{
  "num_hidden_layers": 9,
  "d_shared_expert": 0,
  "balance_loss": 0.00414,
  "vocab_size": 50257,
  "learning_rate": 0.00163
}
Below are experts of layer 3 (counted from 0) of a mixture-of-experts language model. Rows are named router (the router's row for the expert), up (a neuron's input weights, with its number) and show model dimensions 384-447. Each number is 500 + 50 x the weight over its row's rms, rounded and kept within 0 to 999. Numbers have three digits each.
Before each expert's rows: "mostly gets" lists some tokens that are sent to it at least half of the time. This comes from a sample of Wikipedia text that the model never trained on.

# expert 0
mostly gets: ".\n\n", "1", "2", "-", "200", "."
router:498584546468485526541504489534430470497632502419513527439409525430419425491488496533491422592375456452505518436515607440491568471535459503490443486470477408586482590465587574404518480482556491
up0:516414512623520551518512405447462529444480538485480377545489451504551545549493433531510441516533469537582509550454532469483498512526446577501423567566437508490489475504478563521413499512585460
up1:525499556502523512460503505468552581540515479374461530499542509486461419420525520494427520584646521533466465550550571529502422510508473423507507539414485419522432571476499461468492512500417457
up2:626450615494488526519529465466483535533482501493530609615507499476449466510449513427523541521531500462465485488447504417475490562593402551538554420478579540510501605513608490581514532502441603
up3:400432439464574529465454522461415395426491443462442483451460519603470412393518497598563509520464580484457505509436538491494542479543564414480560531530532456394511424462424529515426464568492534
up4:514491401558405483472410404543470504584463496475526541528589485571549545511427575594494486484545579580531569436500417559521609475499475517513482554529565513533568478541501599480553551500562500
up5:509528515580498567497528505548500498502527429541447440453496525500485556644461497480471405465508521522502510444568458408513401486596533407426542527517460517454532550561539560527540650492502537
up6:578457514518511530435447577535576486409526485477563488490610468554450418445524519501410479495572524591495495548410511433471554456427542487495527593461500531551588561556505511530529548403415531
up7:548488489463555460465521546587441464509412427512576503584476524505557435457457502443501461476414583486477573543522514539498461538509480539498528521491526507461461507524388453433534458572442484
up8:537496500618488476562525469588474562514488468492502466472505487443573488559450573556499464553481404473481541546522518495478534462505494533454401368482446536451471418524528485445474512545458587
up9:582532570463537505521485479485437534488410526557514584550485569432509452528393548584454466461511429485519529463528510384556471501591513460539495558539452494499521467519500470397535501504507437
up10:520518461487443459461511569491578617541459476498566404513461564404522524551540466575518440510546535399533589436432590433510486520509505457509453448543526487575533511391479548467491557460499521
up11:501491441540479539529375529499485493525521557490447512592423447483411501495460543434538488403466436388585545511500521475496533470510460489518577451590473572537503527440451488409436563527507507
up12:409476485599451554488515527628527510468505508469577520493476463475490526460474437528421520499499490531513542481402507593499637457505391488467485519542398468490470420453486425671507551502509563
up13:461408554614488606461512513498509481467509411533469600493427570463466535512468434520393478540479474531626506526542520552435567525488417510595403475570523516415533486491502496482493467506488476
up14:385506501372513437541515451515463503493534515448543498553539540506543536440495528484570471543467478526391614486607526453585491430466478458497475533485524507540496521526449525511422421478539487
up15:476506540508512525461527420460458483533480409508491547489477487466444517378415523528459476481589397524505376504459496560471491467548588524437539416493508557419533464555501525545505598536495530
up16:443603562465503427498558492543432503482570485438542522538457479549515481572493569550513479581490641523534496463593405455510566467442545508511544463433559446477477420535479482467508493525471538
up17:448493476477524447458525531493490483485434485413409488528501441480553511588425602573534487483465402488469569579545457570519481534392541433557567467468528480552435500525521533530510407494519458
up18:506567439477558538592510541508479545443530571510543475592439462454617483539475565495470558512516475509536451493520479544523524500452446449447464601442537482518488498439489501584531445467513506
up19:547650517494446511468432421543442534488474560506519493556545453563523543553491541528515493504517538485509545503504490434542488545531542517472483507534500420463435677510485465503477500471372580
up20:380518528504441581468481427524547530473475607579538453444555524480535532548478579523515470481478393525493529491473541399499584562553560452568548606433511405447428466528583476450469515539476510
up21:437398471464508460496500395456574614467534475535440469547561560558412554490614489466543483549467508416507446498526589568470513534539489436542491567432487505524512551498506453512547504534512495
up22:530511489510563516530505416569496465545552499415526460557475476562470545443488487492528477543615589487554549505535496487438522553533457427468497459542509452420496433485527369486491371546521547

# expert 3
mostly gets: " out", " =\n\n", "The", " This", " life", " home"
router:460494481558590484501469367487535456489385413560450455413535429521548526496558488596498468490526516527490525590456452523500474494482509478478437515551464503510433494556403467523515511534477472
up0:477472496566516528497450440548569468507462509394472486481473481507453529494473503530469520445500387452497534547540515379537457574496453539454453496599445488543544466520502495497502464496519495
up1:406575587415613495475396562512471471462543531496457587529530536541550541517467447482417538491491484473423499467521477398525550577590544577502442489493430498506469442529442483552588508563529503
up2:571515490467389577554498499490463467540492442538490468479538404501500493536430561498478536476475470560502448535566500487484480450465522398561459519518494485592456424475373543455464485507494612
up3:478506410473469597522518520535539459487439460511524559478459508516537487558496527572480539559571566512407458512496525485494466563500437449482512535443538550457545542529504520510433476467577580
up4:419485441462534467559467327499445543502429493462453394388481502464348530493459511534464519579487436515522534465529488496551512494511479390440436481512442470405478552494499483529546493460497422
up5:554465525473496474489429476458615494535474518499497441432447494517459517483424476493574504450516517497578522493435519555583495479532426464483522507475449523558471475464529582510484558580527411
up6:433463467488488435484516488425447496548518474487488462483427518413522476544453468542550529628537443518515578460491520544547443491474439582509568484548467466521450523494458521542575489504432563
up7:519510587437480565510501561453511426518577513493529486439538491510447534561404459462558505546518474416416451546584486505492626436573408486573507642498530489520538528562542480510466500425478531
up8:501468539516410535633589443569464523503498485490481483624532380423480435507562464483572547584594475524503569508436529511486597583559508464557434390530518523511513529587392578429505459513523504
up9:448527454570477464458479484523485511454524539536552569446501546557441511480512475484599534490562424484505540629435430552513511513459422497502520488423531534501585480450384443524469467461484418
up10:556547581426553438525468560476461468500480490524444588501420475471567523514509484526506621513518401532485527482502555492508503483491456526484539586502512509505582488574492582465443570504550539
up11:556463538497459519561498402485559548482486544441427503554541555543505542513508438503481461518414560535517441489451519524462452560442455499410497458462512429438609599523480550482499499558467460
up12:540520512548504517501555496564520529511531580576537472510372477495500593499513329499477494585689469500390488416418489469503457590531512498502505438562541515485619409510497515516421494500484523
up13:539621436447451483486444463445546609482466490463462498552582481482509420482545602428541578520564538515475576442503522448566563507584589501419461433539495512602555497464492569447543440601498519
up14:477531533443474488524502511569501531584502516546532466448457515482502512489508535512580550549490494471537454594463517490541469503431559502444472492509553483565472545458560538514454519495505510
up15:465411455516526598497504503493467483542382615477579422489556465449452481523446557526442515492561544449462527432485604508526420545428481387590507465554557504511544476528492496503469515437497467
up16:494540507499421553408504439439554417478408553461515540488553450443453530525632494481503461544521522604480507536381441422541515442492486503545516480519458516526430463509459461482467509506536496
up17:552634391446463434517543441517588536499515553433589530453415560501535494464520499536434456647496483389583500533547518523504482533485481424462456499430439442546447480445543535465455516443444604
up18:458483497448486539518458514477542449521440489454460555427479439493405472636532486502528495490521507500462417509482480496502550560480461541486380481546602565474432494478622537583537470524584515
up19:472525568600475491419467534422548529411564502541463475485453491497480537443497434548457529600530503526497503540454506428493527431441484537523470401473481426546550626523523539457553482467506483
up20:426412538529540559526558423524461516422563524566487421485514463498550518499464488543468467472448496557431460479462392417555457550485464581473424382511408491509494485493520530424558522556485437
up21:426517557539446539435474443532427524463465579488463571565480508434496479441444516409513502522491536500484470541562370532570476507487469504546489493455413553529476499548475458513431479583551447
up22:548424564570427445387521493490475610537457451397486504509533414505447507494455541512518477559527524462456422560496530475503559431582497499481550532503520476535473619576402533580406457434534470

# expert 1
mostly gets: " two", " United", " K", " W", " A", " |"
router:539357456559485510530516497551508534613526503560514505593519517502521517483451534404409572449510586517461485474555390533500519576529442549452554439511482562529509454476497419592459526432494575
up0:510624509457507493564529522532541425498526540449492435507560422584617522474463446553541507496539546487382519550501539438556423498525556512542451461495548525456419480539535529488562504497444520
up1:519538511460486561577491467432492495557564494472474540496471450541443544458503485489503458450511520490352529556522470434558511497460545483549490495520474474550457469533536585412519515447462496
up2:531548561623528459633514470569511478569571520439582557459541556530514519438512495545448420538493452502492395480539428477503515570451469469470442448469362535493588497489517483464491405447601457
up3:554434560517477491604504472473510538513545442549504484480489535574564403519601554481527631435438459556491522489532536434452477594472530529520566542530482512479610560588605457523488429562446520
up4:485536490486594489604514471584534527515525492526531566409477559476531519503419578421525519489516548517434515464445425487449498514551449524507425441426486581467543479515492455438495532496512531
up5:609607458452463370543470521453467444398437482593485569476527487508533459535480498576540408431578466524508534527556459632562464477475472608508516534483568417473520531485509481477467532524595450
up6:428443475539497458519554509511561491456479587530487473480512489537468483483440583492473520512489539514523416449509501494536455556502480602440545491501480464461424524436426510494453435526501423
up7:447505450447475488457464470501499444457551504504468475564550530498440528468527449506467516455603540449568441471598460461435480525640485510571485475461512549482531548563521363445430509427532417
up8:538492534481533440491502472465524477523483497431523425574417463455566482416523486392427490521444375466474461555532411407499536567534452569402482490499556526511435482573601462562552514500548432
up9:527531506444465512503481474605496598480526511466557579549514512557489481498553534440562537535498446509424482474527521533515433528593462560554575502474514503510472483448426452448478491557467415
up10:480514518444430519456519449585430475482510560529445451573554527456494538519494509490540527583558539454473473508485359595502519504553535555479434489534489451505461425532482511480521490530455553
up11:536559474497383480454460449462436519447502491428620437554466496569544545469413557484477443526401473478417492546529506462468529533503488597585553482538390486463481391483407481482476519561512564
up12:428585603477545503503467522520570532491551446596471550415431465479487519466437498440450511459458537476590536554564556517437538496587540508504450503561573575556506582460517449532506492533449525
up13:472452439463570569494474481428480492432455539512491471543520532528430548525423525479471503500494480502511491525614439490467480524452477496504445426506493543392507513544507562484568489470404606
up14:552491540446516503499476579446466498552555518492482488548477593436518456515490543500448411430480445497502506522419457501540537532560491560550482549489486609445483510397395569547473466527446503
up15:521493494502434488515412500489576576449474487440455462428467428460434533513510399458577497486481497495455458574562527461540438554577475483603525424547442486411469560564519558559400514491487467
up16:516516472483445508551429436541516564567478494501562403398419553476491450473579493505493487568561470523568548465475479471524524478456546479498480489498473495437408495445503512554518381548457502
up17:549551497473487418487493430447589477504536551539573507439562488559478502459551529525364576458550566491449417471377446546502455469412562535480527542491565576544452579522621511455441456493425512
up18:489513566532454566499509549468536508527533568532465484571514558504530484564399398551543464486428474544432476445465454496507520530542457547582529468542475530461491561540572497423500459507458515
up19:491446445503437551474470655434541541569516599393501383574528462514467492483519528526523475463498459443562514506403512557456544485483511526416472489430518426425568450474542511467496500539490489
up20:540447593520467486551504560520558500569559431450462488516459497436494541555542480460490507513519549511567433458466475490523493561542465450417513566415465423495457532430513391503482501500488497
up21:457546539473528563467491566571511515489551508473493479552554531459422496477412470518476484435612443459508473486555534443508446491527588505457505438408570496452530554515480451519563525522501492
up22:576527497411402561489558477507557520565534561459525593434415451601472459573527495498502537591526471546457515510594563565583505436554492542465376532532525494577558480445524465558486483598466531

# expert 2
mostly gets: ",", " was", " and", " is", " to", " in"
router:522501482484429475450518594407549498422435606500542507519523551519497466533534472479600530480571428475604428495471487503518408490439625437575574539472583580420573430503466535535523500498463470
up0:517564457526440562487480509465529527478484466439520525412536522416500484481473454498477516542494511537518501465492464447541429508517525439507473546611452479491482434488540630504552511487547587
up1:456508483518506455528519493449520515590587569442562412466458492542513446523413493380488444434385519499512474422508584523507496502506586518531442434540578411473469518538426593530532524476463588
up2:543476376527475483499497484517406507518493521515457443561479444440570482511499555436430461549460507456475421562500575473514500452477433490402558482477568457520460489465577498498446439495467511
up3:430570496502489591428505500540402585453463518540523525422393529468417529499470470471527539564506360508562462517452491380553538595528504528510543510489525536492620558550511487586433487525508461
up4:487392533487464591482485476450608488487398559512515524527529554396542455517545489527472528538569453493422528440459501506479535549508492498507588450511526535448458561501420454391588582436490521
up5:546415488546485564503497445550518527570502486459549461448417524459469502525524506489457433569552651580611498486498475451572347497490496550500502507431585489580503523411488494512389518386536553
up6:503506459493482475476453540538493563519559593561533504507540422557486370543549409420479432423485433576450494481463501554600553512469568570489526589466469518474507476525477513467604576470365427
up7:448517493519604527487427567478363463440566421525492479447453469536531394456541510519465481487472515413502486463495476491508483581410435535504460514409555489472430567385514532567547505482451414
up8:377528400560489433508476487434505439496412470482483540495482403572405561482506422521479507508489485594574506470514515559465439543521564503546460625469574550570474449558447448515516442530560450
up9:479469516464421499553553511488553531520462503521453475630473416476573476459469412482480486477525502565546517494492488544488575532465599477400561481519484508575491510567488482544479435476513519
up10:474507544547432511423548450498601455569531467483458436543499551394525477622450520519451546560588386538523533482500457594444484530458532526497417441487549541524417527481479453573502502498545564
up11:568437452502493462523529442465425578403466451520497463424462534551541484507536470625505499480521506472523463522615470521472542552399517472524527565542510495553496496572516480429525472453549458
up12:477410543456490550574496517454477526441490586574496555529577484502464544430467514542558558530460578567471581490596478500453572458533489469482441587502630442582465537491479406521491571571468497
up13:530496438582483431507520433521421531454556490465514509507508498488574348519482437532484401479426492454541508499513578548384552443470563455555563490466476467548560564485399483520517515394533416
up14:447502524418439499594479589495447494477606511459463514539528500548534436430488544477523609509400491506478539492518598487393438574420597547540507514556565504532416492456540591572533447484497487
up15:482523513457458384554417431475620568499427558520585565547472511570576517467544545488486590546468480572425438505493482498553496606477586526527595480481496569531500493527578526501518481529483464
up16:430457451506460541586436405545542500489556529558554470560435424463404451608530535546453447447524496529465518486435516480474540519547515445420468474512505504472457470472531357444523479508382533
up17:487471536507502486524440426605490451545524425435453479438551550534539480490474501568459429527564459497467506571515534534442650463510470492480503613597484584459438520497484562455493436572521481
up18:509463413561509592439475490537481481592475485516517491521565448494479475512623560535494472510572589541543493448481620388544502535505485448486438519476488486493414522528449482573451443522488487
up19:553513376475417562479448467489577475448485576547416527426572467517518546450659527535429463491549506478507550539467536514501532448425503540512424493518592533438516507550454438538484423429461521
up20:488475475465469565577449541561423472487431533523519489459550506529575480533477474504405544557566612546486499564495468541416509551522531445491468562470477382589516549510432505521511453543489600
up21:520503475466536489546528527552576577554453450493472552467533417453519428463490517456469418432485575554408507564518462470443568538498456520381484509469463496399513450474489487468473530539557463
up22:467442533501514497504399481470555511553471538561589498517467449509456472476459419550419605546481547547452651423445453467509563448499384559496449531465437442565480547492516408467508497458445480